From a checkpoint of a small mixture-of-experts model trained on Wikipedia.
Experts: 24 experts in each of 11 layers, 2 picks a token.
Below are experts of layer 3 (counted from 0) of a mixture-of-experts language model. Rows are named router (the router's row for the expert), up (a neuron's input weights, with its number) and show model dimensions 0-95. Each number is 128 + 24 x the weight over its row's rms, rounded and kept within 0 to 255. Numbers have three digits each.
Before each expert's rows: a language model's description of what the expert responds to. This comes from a sample of Wikipedia text that the model never trained on.

# expert 22
What it handles: Periods ending sentences, abbreviations or decimals, plus inner pieces like if, um, ident in Blenniiformes, scientifically, accidentally.
router:106161144090110135120144113102157120143119134145133191120134087104110113144137119134164108118076103156116128113114129062136151144151167082113146179124126116159139123153140133114168092147143116172112122118128125144135107102153098148117098106158122140123134114136086183163118133115154136095
up0:145161085115129094105135122141144122154108133184150144186105133160112125126147174130148137137087120110114145106136177124120094154171092131130090114151128111127106169109075163104139127115145149179139138156124099129126167108130121094118111121178110099139121161146139105126135134134135138159
up1:152087137194138127104134129105135121125155125135124095108117106102113087096144137102129093099150079139159171140148178121106094122112121128119132085113129108112164149135109136125122104166076133161123165173130134158133115076134145088110100111119126127144112137121105144131116154157132098093
up2:120157120053103144106164092142146139138142124090150153095113154098065138138161114142152117175127151081151147125134119095134131161110120129118144124147130105120115116135106154106089161119108127149134128184142105114121101107143145112100164103128095147122124113132135157145114148085176117128
up3:149148128103124123135113088111076130139145114094102133129144133127136111127191108154115120116127120099112140108170171129133128115123153118112124112146147101122118119147105152106145159119142183166142157151133134136143056119170125103088070154141153126116082157171113137112103102139138143159
up4:143192112111099108163134140121152095088167105132131119133135134123131122101117141079105115125121090088137103175152152136119113135103150102128163127144161125096103145194096145109137107126169109131109135107150142105149125106083119134156096096097163112124106090146137129140126100169123122141
up5:103120089142147138132132102142138158124121145134131172117120117133093074137139121142100163130105117096128099139142110160084118146108099113107126132105087122086142106193151144163157142134119104112126144112120080183151108086115136135138121119133161155167147172157126111146109089122104158133
up6:091179107143181127161131137148150108119114114116130131100145116157156132152128164105121105126146115111128068153131147141131142141138111127118108119104161115116124145118124105145188089119134112105119140126168132131180108124138101152149058126107123126110162153114170153119144092117161109180
up7:144148149134126175121142116108087110116100131097103090101139196125114147142144108144187142116128130138111128112137145163097100141125094140074123138128157128114130165145146110138119130100112129163119147098128127099121125141101140159174079135116093151134145165140104123160139089139146114069
up8:114154126144086095113163136145144120144083124119139142120128157156126153105118081097175070163160130109186119128154151107069134135117137104099140148136130097112163143101112146114117127137162112128129149093160114144165118138125148140153131127124159120127095122157114097150126119083112155170
up9:075110122113112118101123108128112116127124121123102122112141134085111077139157107148110147132124174124113117151136123124107133161100164086123107126155127076121158180151153150102147135100126101173102126145175087166164108121123120188113112107111141127142179113151137144116124114128144098099
up10:133154141090133097081145129101161144144157115055162162130143122142145096105149104194135134119105141105126094148150073089144152134129128075113169101118132114176105116145122153124109136138124124130138134118117087158143115130131103135139121121121141111154125099153107140077133134092139117116
up11:119119123117122131082076130114111117139123101154113125139153156127087177134107175152157137152155166159123115107143153140096154139105108120086099163147139102087091084137145128107106146146165157113129080127122125127114149125121125146108127086129123096134124067116154121141128115086154166132
up12:143127145131139182104089103136144152096140104114110110083114139172132095112119134115106114111117136136141137093159123108118157120129146115102134123145149075175133076152169147151125126162082135145165123156120155149133130110086145110136111142147150152135118166132091181086161129159145136118
up13:160111107122128141136120079167130140152105125153116139143111103134182117187153095151135144111121121157088105126137171093155119117128142088129106116128150110167163135147103160145160135129124154147155113140100104139143092083117142157116145078124113147125111091145107108110132079095121122092
up14:078140094126114091141132129059124080074122110104108154130145092117113077119150136137112111119150145139138149129139113096139096171105106133165137103158156090121138134117121114119115183159127175167146119174146118102166125144119136143141127130125115121134135138137134106166097140141132143093
up15:109133112107110128142153080082126100121146102128147108174160135145118137095113108087072084125108142138124097105136164125148146122109131150158114132130133136088161121105134117116118115176152123101128141132120105146119146125129111204122067095120122123148134109136103154161073106152128118135
up16:115134123135116093165150114102137135086155127135131113136150092108097138092152159155138162094136138119153143115096109131127140092144107143112162146154162129139114108097166155136137138126108096130168156124123129125086113149139093142176172119130100171180087110126112111126202143131121137121
up17:161168129094108123144072085141140116105120125124172133129101137135092142085154118136153106080141112106104140135117125111106126180153123119119116128152122130119122146126096145154174148133148106145161088106124121138109097111143149146112098198118095120151145142165137108130173108111169099129
up18:167133125098112118129114096133116128123141117128134162127118095152109080137144121154108145188094138172157147134158155141144152122151099065114115110173122095120109123153139086166148131135153127159138102107162114117110123116128150135122117091140121086102121119101142109139127075150121178087
up19:093186162126113134150158145110136118081158120119118142106162080151109119123140115161114074135123126122096130109128149121142136148120177128126171143127122109101150115160132172151114130123132108115154135118111098152098083097162115081182124123123129173139140122077102114133109135127108105147
up20:123130142125129132117121106160131163114170157123147119168133124120149155099101103121114142117147123160139108127099188175141101160134112083147126122132146146117160111133144097122066130093142082155097149118152170087133113136093131113147145123107163124061113147146149142099127116092104128111
up21:119149118078144118116146144150148167113111139102117157089115078132167169104141122159127149105147131140105171114127176112138146140128111092075133123151104129142103136139131114090127153161123140110144124147163109152124122065128058161135140099110129147153142126140119117149132109096155092121
up22:087148097112109104134117103058119116123121130105134116143103109113112123128154120121143170148087114130122170103146114116104133147120134116133169134128164117148160126172133122103102137127113116100136110115193093129118092169175125152149109140159143146163136096151108112177141114082121155100
up23:080143080097145137106141085086147138142114108145121105095139181125144117129140124133110130141138125110143131138120149124103139109167121127166153145165144149121139103152108094105117114128119133099094118149158141089137081127132121179167187126189114104106153105133107143124112160146149148162
up24:092170164122122135128136103133150116126139144133149109111111081155150116136189147098116087130097106109114101150124136109091096111128124119125150107164130137133148120160168188138144114112138129148112167080112140147085100105088107118120138152132109081132091130151144153131149095125173152137
up25:142134100103113107131127123083123085139126113164126118177127123131114103103060129138127150170120108124161100141159165135131131187097121138104089094092105132096136105100090142103158124153163108111106157111110100132143114117100116168101142136177126104156137130152125132139103124104099134111
up26:095143129143092113164120108116123101135126102159148142167133146104128110120128147122105123125095101152137069109122116121162067156125130154129131145125152126124172111118101109135151180087101174131104173101101150137073102152130121156108109164156126093118127126153108100098162110127148122122
up27:082148114156152192111128117102145123121126104126141134102183143117155125119165125111113108155156156116114180102157124153157094159140137172176097128112089107106169097145138108094122178132141150148149147130138112138111109132159116103117105120109145110141158117153089118124097110110144118132
up28:101181110120144134115097135146103107146114140115142152121143090111127097142151126140108144156159153160129078133114153100132116134126127103135155130161135080111128126085080120147101126176133151148156151150127106116106125150137174130140099115106107146150150103092113115148127166073066144159
up29:120125142118108113143075145132119134163142110130134163135130114140119141112116130123107090147110118131133102149121157098131078116147091092097117107159112110152124120169121147156169147161101157166151093134117104085163135105120113114158141144145173073122115132160115154105138086067155135150
up30:102146116149137096137131099140135123080131115106120125136169108114144145139170116143200129160135143145148102142116159099134126091152146152132096115124184098135125142129113139125112159133129150114099103159095100173156115129146167164091176122137129119146142117103083139157131134069110143123
up31:120118127104106121178107114138148100171151147080094151091140121135097149075115135127152142172112141158106112115127148138107082180157124114133140111119085117122156122141170148139111082115166115104141105141140164128098144159115143081105144147141167138139122163145151128127114152116104135101
up32:123155083102100125175138100073159141112169118124124130127144097135116117147157128105175169117131135145105110135129125100132095151128116118158134118147145125119138100123133113086127112131117101121180121125082121143072100135151127162135135137182113125167143129133137141212114155135136146124
up33:114159161125132139107188096107122154165156148141102137146110125127171091127113103099112098137101171096153126143119116133101132114151112089113131153142109116114111105139125132104192113144126132134136130138160057154117146169138121163144178134181128101131105132153121135134117103104147154137
up34:085121185135127132065150132134113131125140115123150156136151144133104140098138120129117143113165133129129098135118122161116096116113150114085140157138126176078138139113090153116150126128095144085110131135100156130159121126129094158110152130106181155110149120109125130180167138100166075120
up35:097144139138144116113092144132143133163167149152114140105148090132136090130146147128096149139041129142102115104120098126146119135124148131167140110126155079167170121141147118160132149121106168170130145128115136114115111102120119117138124116071135143165112115176086161125148160105109145141
up36:103199108132124093134133155136124154099124162148119162136157154132095123080106144088156143115116130114130136171115124106153112130150091113115166114164136141111148125142147138123094180126117129153115171134133145143101142108108132126171117131112166121114178076121115142123118098076121168127
up37:114139140147135126095113109151110134145137145159080140115134130114098111099154142129167078148221128112131091137129124081140130141134101135102138120139116144112120119119082134161146094140141149124115120160155116094142157169129136100157153142207154125130146148121096128135113125106144102118
up38:131156130109132153112139102124114104154118115119094174156128108120130139104105142114180116130103146108091154106128134127109137150082157129104170146145090098130130110108067132129112117118108099125130089165154084172181148100133080125134142094124139150104138154121094161160131099112112125109
up39:106182061128120160097110108063106115126144119154147155121159124084132152132125138123101118134127138127123158101127101119148128149120133130154164084154094124160170131110094109089144095153135143126169130145115140115120137122138129120130084149115140089142144116134094168111161127145092174118
up40:128169144109082082114127171158136134088117114126105148125124149164125101098136181112164139152151135151108096097112158138149163146125126130079123182128133108134119129084120101159132113116131123127115166116113125137138106126111177126097115120105122100179179105152087130139132128115129089117
up41:161142136111119160073096131096112124116157130146123137111114117152105127100150129137167132123118075095182154102113144115133117114129135103125127148108170181105134139107091125128143097134128105098159099128183146127130120103120131109146102116131127115140101103134142103128116189209114114125
up42:137115090100126128094127121115118162129112152122158122112115109158142149151076108124122133128152188137153123119098151188129169144130124101117093115133099156155143140121089147164128137083062181138141144112079105130134145139121125133096111140140120122174123119119099106155110127145093158125
up43:150142148143104154134093147113089134134177118109133135095133121083112122119185134114131176117121112191135189153123136130139133147089139087110100122163149130139133123156108153130124154150090127111097108086116080143107140148097098127175097120148142137142132110121112145120147088140108110117
up44:128115085167123144125151089131138145125144125131088149112152086133112091094110163086095122148112128127124138137106143137092146160101120123150108123125206123142155122120157120135136100147128154177128089101117116150090100098179149125106146125119126132167114137140103154147170166104103148124
up45:149091117126120130103071114139102152101131120124143171095166131123124137156112145141162123170142123105106135172112144136118110171109133089138132153118141161137126111141112139156147107109171157152147086140124144161103136133179096137155119151074081112160104126127080106116162149128109118115

# expert 4
What it handles: Word-internal pieces like it, u, il, el in words and names: w-it-ness, act-u-ators, bo-il-ed, D-el-hi, M-ill-ar.
router:117157121111160121135135139141121108121136126139119152157137127134134165066117136136152131108066080085120149106176159155101128107136120103132181127126096135136129129122103156124137116089128116114125106115110126074140192162119127108136081131157122100115136129164175130114114175145157131132
up0:103112139159104116145085098117196092169143127134141132141121129106130115140104148133116138124138138088114085129107139137113041151103134122104120118156116092144158115119184155108098115136166126118116140149128137130126167075087134167128138114157118134123143130166123120137155146111143109098
up1:130192156118114102128160170090122110106124154144126112169101131171085107133098137114117101151123137115128147149106111139099162124134075122085140150154147144169086099135113116110103110097158124155093136098073130160138120120175137132133126124130134149166160115094115107117147125132120138144
up2:156145125130137100042100093137179150115134124128104117108168142071129095127120105117098114132183157160128127129133104159097112123146149137119137128136129184094177147162144122147103109111100119119114144122146113117139127149144160141173140158138165121137103105157143133150103128139136133108
up3:135097160139083121091154143135104121100141101114153173168122118146150146126158157129167087154121133114111117132171141153170109118080129138145089129112145120102177148136134138097143145095146140116112058107101115090131149137152106152134117098086130116134155135136121121135104156087118103133
up4:132114120111154131066137125123151135098197118119156127089113145132139160112126135112134121133079098109116142142191108124137111109134144116115143137172093153100138102173107124128150106151131146054164144115138139103110137097124117175150166124151145138118137105150107121133121141175140133114
up5:133095126133076122157091135150161136151147151167112095128139120168123134097148143152106117145122069097139129126156122079115102119148093139117129166126123121106123132156078115087091118093117129099156134140170174116130104089091111153152114136140125134107124168152120084115155139117143120147
up6:144133142151188147186148131167107140129097103127091116109117096169179133108105165125070145110153119095106117107125126141156119161168140133139138116126143085131123143152128150100136130110107118163122107101103086122139114112144164116110114146135126123149130118170122149136131055133135149110
up7:108142112186143106144106118120125111107153114145148100127139139127140132182122163128084145114183111140149117105042085135103156140106107126148117147159130124133112118132129105118110151136095125109091157129110107109111112121140159176120140108130122108115179124133118130110139148139194150104
up8:122179120111136126150166156116149132144129149106070160147147177151085183090129092151143162132128125132143088114160109144117121127079119154112160115145110119124104111136087109106160134086147076110147141129153146129110143107151136122170116138148111111149147135152131122148118125170157141152
up9:161119110169139131156131125132104123067127103090154146137186122129153158098122142102080124145114071107135126123121178141109105144119146100125146079124132095135164140104155099120141160086151137134120114112133115145154104166138107124116151130173155121114148157125113164133145160159141159138
up10:138134103133141113127136119129159149127105165106107100140108159158089133108132167125154183102133123095081094086116159150129129121136171120129123133110079153128125103110155145147164113099178139124110114176120116134081120153177134120136120161131110141158125108120119080101114159155148161127
up11:123115136131140111092097153104137143089138123146136146185121159122147097120126131112191143158140179107146084159125099119147080079153144140121139079155136139155105135137125125131139135122110092087100116123090166112089148120161162121131147099102119108117177113148143129126113116115103134142
up12:111134117114152133115094150153128131129131086145118132147128116122133094117147088153118134128149177124120146101145122098133137126106137134104140135182108165102078120087105095108163133113145150117127089135157143117147110169121124112142114104135139131158124094153106108131080193100209143120
up13:137104085144073125117105111128160083130129110115129105142074120125113114125108134173132158145144100090104154131116111133124137139115083144143133171162138107106133134093131137120119156129118162129082142126163174122123159101081109181168120103109147118133148130175121093138153154131155150120
up14:154143086130136110159095104084121090114146114146133137109134132107121144118118127122149155116154132116123130127148150177127072152124081114151113099152115138131168073133125122071113111044168110130125140142095130117109130149154130138162156127167145121132144131165118139128125128074113148136
up15:158122125136151141111102115093115141137075137136123172107107108090146148119122158140153104120148125094114123120132143127065155130138113118161124151114079080091172125155122118126139096125110090152126145115181165147107116134121137169144122094127143094156133123171121113110148161148155178130
up16:103181089102105097157131134130082123160137127189133114098114099134148104128077131137171119158147157136116097140111149112146130107167129088104158127152106151098123119131143130149138114155136099139140147104114103141097113114128150137146085156129128111175158134181100086106143127103113136114
up17:108125158120116139152153150144124090112116146106140124123125118171118148122129099190120138112154112120113106182159087135141100127141126109138107133120108104122108150110141171157166109163100094131115119113110140162184125173145129143156124139141129129182176130156117128120111131063172115132
up18:124090114120104128133107159111119105098176135122141168147127094120117108126122145138145125097118133119197144158134144178168112118117102139148094102135153154138141158130125125116139114099086121117149104108122115150098143111123115114124133084156188112127131174139113103085137128095184136080
up19:116094142132128118161131135127148102114133101097149139139113104115101082113138157113105145132080135102127130141147103082147117133133120152116126106147126137101130126149113141164132091115089093090099154154129164168122184072148148132112079129119135128166171144109115149108114114196133136105
up20:105140142112146115114114137143155124107117103126123119111146100137153084159122157161073112129130137121086133130107149160190159149091138130128090155112178083101124141143140129163122139155112137118168103128094086153103158098142108123100081118146113158145154136138103110129126098087094131124
up21:128124149152134136111161145165151092102132076141149093130082180131138163101126147109153117139139086101153118109131110160075089114105119117156125086127152128134146095166121089097121109086121135137164125130096121120150117125109097100147151103175132120122158116177134137140156121124099124126
up22:119161105117138113114158136126130101101157093113109135156162133141128106087088150099080082153089128109141131138099134140115117092171152171109126084115127102152115118117145147161127119095151103097130123150142142159117133145132172128138117140164156071122078115146137158098115127147149161147
up23:102152136078083149143175105146138131115166114113080144152131153156135123083150126140150142080088130149151116125176108133130133139137110155118145126120119125153155099138127138112163140119101137133145123122125114167115096142115108074115116139142069088166134159141123131142170085142099098124
up24:135153100080129161154124139135142142133108090128133149100129142154159123094155132153134137074086146103124097106130148121134085096113087088140159109127142095162145106122158076112127163098119114123137141127147128150149136122152124113133112091148157138131090154140195099145138106127124169159
up25:114125103102115138178111082121126102145093104094168102151149128140134117171150114159157107118091095097153127135147142155122131109176113150157124113166120111109144169131128142130149134112083127146124099127127142147128153143132111118116093099173182077172098125130128119092168115125146116120
up26:175186087117135180102127129123117125139143105124126127160106164103160141121102152138130155108155139182117130101095147140124128142136107131137146135123084113141121127096101135158137126160114146148165129142115096107146119083103117101150153128126160188139138066109146135140129144153090120168
up27:148118130148100117143128105150112147137141147157131166117094089146108149125170145130136092147135130108188126088130158148151102087101128143101095147165143100124169148102136105178131155121074106183103138126091105146145141092100135115114100111106111134129132167144130122112164119100114124112
up28:179113142134083111122167127141089133090141120151116173124133149139131109163125157075095095165143115096142121118160142134148151132094090107146141110128128124109127086130094101122133162115101143125137103147061142109114140141118067111091105141111119142151134142123127130174104129165108127117
up29:119157127169155172144140148156100109090137181130108159176134106172125126144147126114141108104074137140147105142152109119134115153103145115148130112125081147100155121121107101111105161155138108097113147116125134080100145145100104122071113089117116088118141172145148128103127133115121160140
up30:139155115124144118139155156166121129137151118132140099130126119114117166151086172108154142129137143172144097130134129150130118102100125126096166135139118138106164159118085083115150078160128145101091094147110135114073161138088142123142128136123123122139165134103138071081162130092111160126
up31:104118127128100114171135103150115105096144119146123132143160122167101151071161142147121097089134095112090116159125155109135136092163094108152162103112125091102107170142141128123142104103103178171144131144148150118130137111090142134131162152140159117146097164142148136101148153130129172151
up32:156148146072078159129086106119156127125130076155137102120125165115120128130116099111133139137144134126135145135169158167125157153128117130139084127182156119159106115112096114147140144093171126112134174097141118099137113154106124144152136121156112096151100154142150126105159120188146143120
up33:105077160120119174134130157128113112124131146159098136131127096145117202066106133119172154144121119096102141154138134150133109110139107150119117095141132124166134124146189130115115111140169177112158097104146172155130127101108117139158142115130141095110122100130125138114150117160104114103
up34:124142144138139110159127175140115137136116162103109149135138163095112104136127117086134129143164124139158131155134119142111130150154099177073135112150123128100131161136115107128086146107106161075135119137144160128097129147102147076113113123153131129126143080161082101124124090079110132178
up35:078118122140145132155143125150137083137124140121164190109133125159117132127111137131159126125119118119114133148108109110122126109114098092103148128124129130150143085094159171121142107096113133097101119169156179142141136167079182092126145099093135147143113158153137113127141162083126175114
up36:120155078084158135154136110117123099128091130095097096137094111156124152110103067149139162138104132111086092165142178119127143137123165144144120142142107141139139117142155114158108162152109094112149114094156107150127142139122138147133120189145147101130130169153161104131098144137133142105
up37:084155112148118145138129160147111069106123129168158141142130150150131154155117130177168155124139119121089104116112138147128158098138157143115122133136134122129152110106119108082115113091122125092074143150111163157163111129146113130132066110142137190164127164160135104105111117145137145122
up38:107117108131117103119129107154082131130138157163132123177135116146097149133148121127129157102126137153148128069163134132136144151140126131126128125163150092144127165146093101144172117143099157115132137120118165127135130134074150109106111104137114067199127145163092108123167159148129103158
up39:172141157121143092107143145101087113087098139130120098154130074139115152108138140121068115105132091151129104157138132151152133122139094098137136124143105154144136131113120128152089086114145159099135126129130115097061108160083099118162103146135139131146119139174135122138139163167131135156
up40:144157150163111115121149093144150140127118091108151134143072147119166132109134083153141134146106155142188140098155139146122118139167096153128128108121145116095122147126114122126143108118130133100122172101104111143102115103104096123137165079132094130133096090125172143127163087170143094101
up41:144104128117162184109108136111147119114147134128079089140124124166124160101100104125140140096131113096098136136131122138096135109101101137101111147117146128182160113128155104124109157150084124198119093158102094102097140152093172140134148134168140124152153119144109093123116150128142148113
up42:117180125112144192146156126154163121113157153156095125124101165169117120102168124115127134126098110116131134120140086127083121122123120187101161135152115148138114090115138173092136110066116093152126139108151120121095123171131152150156113085148136123142114145119142141096129147119126123135
up43:135119137145178112143161149176144108115098124190144138148154087182127144147145104091131114127118092116141141109118151144117125112133104133123111111150114100134132142107137099119139093125146088105134180111142117160133158125135124085161139102153124059164142159156127122099092138152135137156
up44:108132101113170135098127187169133136123120166082152150121101137174136132128120141183123152098089117069103130133138151134118133135154085103106148139134131118074142130112119138130152127073121147098141144168143110135135119141144109138156095119167114144127136102156111137089163128092127145109
up45:115160149110086128161147114117118040132137111101107088116126149116158100108134119103124139145116112092136147109155127134104100082127156109136129109145103150156185163188134136099135164107117140094118122129122121133131132149103147123166166126163170092146093106147122136137110135138137142129

# expert 6
What it handles: Second syllables after an initial C or c, like C-ur-rie, c-ur-dle, C-ath-olic, C-ateg-oria; also word-start con, ex, Al.
router:125145096113124146163110121056102082149147125095103153116159128134098087179108102114133177150144118193131110126178095122128124153128101133112172142101111127130146088121157119143129144162140124163103114089114151113111129120182142138139156137116116135125120130124133131144141105119121128092
up0:126149102145181133130136159143123158127107143102136102140110119189115122170121143133150155122070148116153131166099151100115126130164101137127125111120113157122135152139130131156145132111093132155114111139071103092104070129095164126138144170171111108168115123129138115126117090131088156122
up1:107127125134103094169150140111120137120141122146146121111134149131102129131130162131118141116121126113093115163121143106141155151106140122143088095137124132079174092148095103142162174165101142153150108176104140072081120128147133117079094165114143149144163131130150116110137167092175139122
up2:146173143098115113149187130078101161137115096136080122117144095114133115121109142110152107147126166173124094148151104151110111143137096163076144139152116120101127106091105111103104116152111110164135124117165152107124092130144110120119085129129155140141143111106116084111125121075110151135
up3:105152062128126156122120140112140102130111127114128164112139127156086095133113169123115151135112145138156099150114126121164126123122150151116163094122128146152102119081114129128154142162128150110141066144122124174103130104131103147124131133136134113122174089155111162124172173127130197101
up4:144158131143106149096143114126127163132152146070130152154133115143152130124133101148115112134118119130154127093180107107168119125148085150131121110138131139120135112124114077157128144090114122100145177100121133089110121151101191122130141146131105114121108136172149104119161083184081117155
up5:126154128190147165086120147136088124095139146195118132114122138146115119120117143131124136100137134117113156128135093103080097123167132122141112077115143107163167097102160086156076131112113107099127104144146174118135132095121106126114125136114118098131118087168112137115123162158138137122
up6:162138141121163125121092111116124114099152141117094126141127159123137120094135141132174144122137152151112147139149156156163105067165094138103140119118134168082142078136139110115125173080124120095112093097151127114121092138143134142134146097157150125145112116185147081120157122100110111139
up7:158174152153134089114149131178127100130099116105105136123118133150141074139134150114140157153114147132113143112132082145118146143098120115133152149155115144110140045132109126142127138137134125139105127145071090120116109172147157132162136160104112172143117126091091165124155111140100145112
up8:075128096150181120112143134109096095122132100143144092179152116119122149142094128160133121145158112035104142125112119096120133121148146130098126129113153112127144142160180158147110163141096119125101113147170140119102109110130121114119128146114117149142097079105116122149122161137146144138
up9:125136087125091156132119134112104108128121124111117157159101146120089115153140109157145125136184149143111104139120093129149111138141083136082113123156132116137135098125104153079098167177135137115156134158118107131104148096167112130132161126128108106122187139159117142165134113126099089072
up10:151097128128105190106160094131122124184115102094127184191125107121105135106125142096103125115170108153138100137122111163102130170148099159094128092131133148115127142143146153123146107153112117138116136121086150118123111133143127150140158147104144103130104162126134086079142105134141093137
up11:113109167096084147115136121126100121149128134140132141140152115092107113125129139128116118128102151156120139107144154114129183181115121116117165117165110137106157099115114141152125131112125115077148113115156105118041133138127143141123119131139107087097124103135124138131172063084132093095
up12:128086123108131143120123100103075120130179147113081172168126157146057104160087116123147158134134109158155123138145130114101106142117136136140151132123113141108119084091141118103145122145096119142116100164129120157141120131133128130126112153084114138155167102112114087150113135091093165149
up13:134132142138152151125127123128147084138144108137080135144120118105117110133093100162186142171118102121117080147116105090138128128102153163074135080100126074104119088138150137085144157159134115145137117162115088103112140114137157118162136120126101108109149103169119158121156116121134144149
up14:120112090130107135148128072097150133122094124193143170117126145124141108111127136141152138126184157195160112123142133147121120143117089130139161121140103123092168136145152128095098151114155119114109104130108156135141105109076148177168120103139121138139125093119110104108137148132166108136
up15:114183168166169088151141174135109155129101160091123122154163131155113141138130134125154133106145132129162108125111178109115115153104138088130099129116117108108125114105154120108123178078111136137138176130109126111126129120113116109106110114093120142134154168148126096085119120161094080137
up16:165140137106131197137129128129141139131150072119106166100117135132121121107127100173164114164112168113116161165117163131128142153098103114106108127097146127137117135122132110107185113124150118086134179137142135150138089110157130158106095112178143134095102145122147118138144080127103141133
up17:156107150163147112149135136100071103121111094162124188127135153149110129131148117117153167148152111162127132137114117110150111176152081160105103090151124102113127133109139109124151147071190147139143118141081160126100099147135103108174119128102139125147133108111134100134128115134107132139
up18:149069133121172106171124096115123132136167118159101143149116141141093131143126168141101176138119149119124115118150118151121136129092127133144144107145103094159139141110134135145121130191122116124128115120126119119136088117154208138111170167123160134176162120117137106135124184122129153117
up19:103145138160123135116106152110090093111148134099134155127185144129082098140127152134170161160147123133106144134154127139129099108130115122115158098129189151075169100092102112134140164141126140092087115142098151159099111153136132083120140134115149098146114148136115165134155096105132139135
up20:150173184088070099136128154092140128112109136121125158176153110128143127103102121112121135140109166126150100123166132123152112129118099107101140132100122135104104149147108128109172143073084128157134157171138135115156114132115107106143142142141166131161121141107150075142102106159123112112
up21:161105135175099113111169064138106122142130156142113136132129135095099150122131106124140154144106108133143135160124084143111127140106098102124109154153099112142104138118087101135115127160129118156153143139158121116108154095121102165076131125124159078126136141124151157068144107116124128062
up22:102187148117136106115113167107090133111111120141090143110138114140134105115125161129090114161149092146107106171160122136139095134143125140085140072126118083151125125121152161153132141168116118107138118128142161123152143132112144109131173081098121116158142155090134177088124169123099121125
up23:113170119138126128132163104133099128149155154120125144121090104129149065100113163121138127129139144142105068132132128107150107100134150175120127137108157105134112136118120087116154128094128141124135167163118159146133074121112147090144145104120080139165159119126141171156142137077093137094
up24:127136123127114195138133145152126117116133113159142097086131111130121113114104131161151157110120155090153156098113105128142109111104119134168131091146107147127131127115114109118124182172118169139156139109141085168097135095170109133084151086122134119124153109152117186113107148097127104164
up25:136129129099138156171108117072139118171152123101143149166172126168091110128096081163098146140142143143087090091135151155135111082101121150125107125151117121144104107093128144113091121140117112141122140119119121106127096164110096077120102137131152127178138119127120105160142106136099123145
up26:104117129094120164145122130115078161189137143107081148126135140149128126149138067133113169135128135135138078119166131132141115126163100149093115137119135130127152173106137125089142130160089111110145128143105131079097105113146142168159132092109130114185126122148102128124124118132139092091
up27:118155135122119174118109124137142113161097120065079169103140127094096140130119115144138133157174132139158128087125111154119091138122171123097123163140144123147128093160101148104136109134089167105117113193115141086153108107117176134124169151121152112116114140131120140101143122105133143122
up28:098134114133142123132114092158148111159160121148110120114114120111165099129110074095180166159152158132139072126140149134116181153109073125090142138184120098162116136092104104119115125128106105082141133126129130140122118096125132131138171124135122112114133088177108145153106139118126121117
up29:121150160127114159131135115093121102193129099128132133161193135132105113132137145126153153172142113109157134122118121092184144151099114109125149125146090111132121118159156102136131135108133137117145132106134146139131144089129169132124074171117115137198115131088085120163131116141094137122
up30:131189118131083112158131095078105141137130118131107102108159127191118106138115095100122173148084120124189130140158121166139138119121092154070142144131136160156160097172119082103141105127111136121109115129148119149121122113135110139127135133131110150115128126151093136142166099126113118121
up31:129127089127122164116102088142097113158128119112095098118124144136130139157134083131108118157110093142095107130163131082136162216139132139100104123113122125123161103134117083124148074138132123155139142148120126152129108152144147126099143181095106144148145138130150122159150148162150110163
up32:115133140121145110107095121098095115115088135161090108159114109073132114101132128139137119131128154124187166184103128103160135148103097128164129095122149127100087123116117121125137161147105133135146098130142105147096092145166147091137144102184155118148161129124136102126153139089137135093
up33:137154147147089124157124095121143113163143121120122137142161137105147118126109142151117101179120130106131143145186191145104103142101127085144138087119121140127138116116099095113099137070158156147154139144139140103154164128166104161137130142130169098133133178102113083121118089121113115136
up34:170189097157140107111100129135131115117140127091124095127113132150153145085140117089119091145116117108132168128141114104118079134172114110148146103100132130136162088130166111142136130133130102153121142145138184125116102165171139128154171114143168150152071117152152133135142105127147123156
up35:115145096146102143095149110122072111142117127109109145122119139129115153174135128161095153128085110129125148145140131164116172127117115134094114157116128151127084105135195132130114161090109164146106144150092113157113125117134134166116143103140150096161173077161090131102095152123130132125
up36:128152098112140144125094108126124126147110102114151101138115111151127133108084131127144122135147178080113162144131134140143160127070115149110101102132138134069170101119112162185158109165145133158135166134155191136126149112123139135139153109118133128110152140132094138095114080125088112109
up37:114149117129171153135068132122089118125168146092076167148123092124110124162151123180076120130144122088106165132114153144161129134122119100158148147158094160144100135112118117145120148112119113143127144123123128135136083112146104139144103158099130095148085132130132086137124085095130134099
up38:142163110134129124127121081128124100124130116104117133098154150160066077165123172143138142155137150162140110148135101145113117173131138131127143106130122140131168112092160108105161107142151093144143138150133134108131104071135178153149121165110141135129116157184115163132167102110142105138
up39:135134136094130107123130130138088108165148149149134137097136143123097144139132156127113132133157129129080128140128137120189146131082111129120080153123092170103146143132108106111170128155101180131145082134123129114123107093170138178163113156131090112113143097177090154109142096128112141126
up40:137144147123125105157158133117108092108139115180105141126146133114129160139096126120127161174153119147150111161164113158129179153127096119124157152171106109103138140121086107164100101089124121113135162131166150136166115132128145134164162107081173130107112117109126140098152121108095129083
up41:106141113161118121164150154110125071154104148120132138154114143130118127100097111134105138156124085119118099124120126125164125127188095137124139137151132109133160084112124105113095159165121167190133144112130153153075108092152146141129096130114137130187140128165123106144146135148083134139
up42:117142066130131146106145151113127127130116155123092128100118146145106069162111150176144151205135118169145118151165107126126092127102094130116126123132129148140117125116122137107169089120138106097119141111143085139132101137133152183136141152100152129130149159186120123117137100130103117153
up43:129169115122080099135164121097100132076128106149092164142148161158107130140096134155139184182102132114097102140141127115118112129160130104109164123162171101148142114138166079146143147113117151122084163131118115119137129120148126138136119163160103129155113127141146120143085136139102141096
up44:127172156122130142148148149078112115133150120123100125126135079105111112139149105117139093153171136107066107116166130138153129152131157079127123153156103145119142081116145120113117152144134117147114129153179160097082074125148124087156133146099121153133140109154162112138134127089103133137
up45:138108130116120122127110100143122089139167104118105121116130142080165096157136106140099150182108093155172100138183099152161143151113116119147120090161096125100161090139132091116171110125137135109159099124143140133152136109139153142093161149142144121148147115142103118140171110146113133079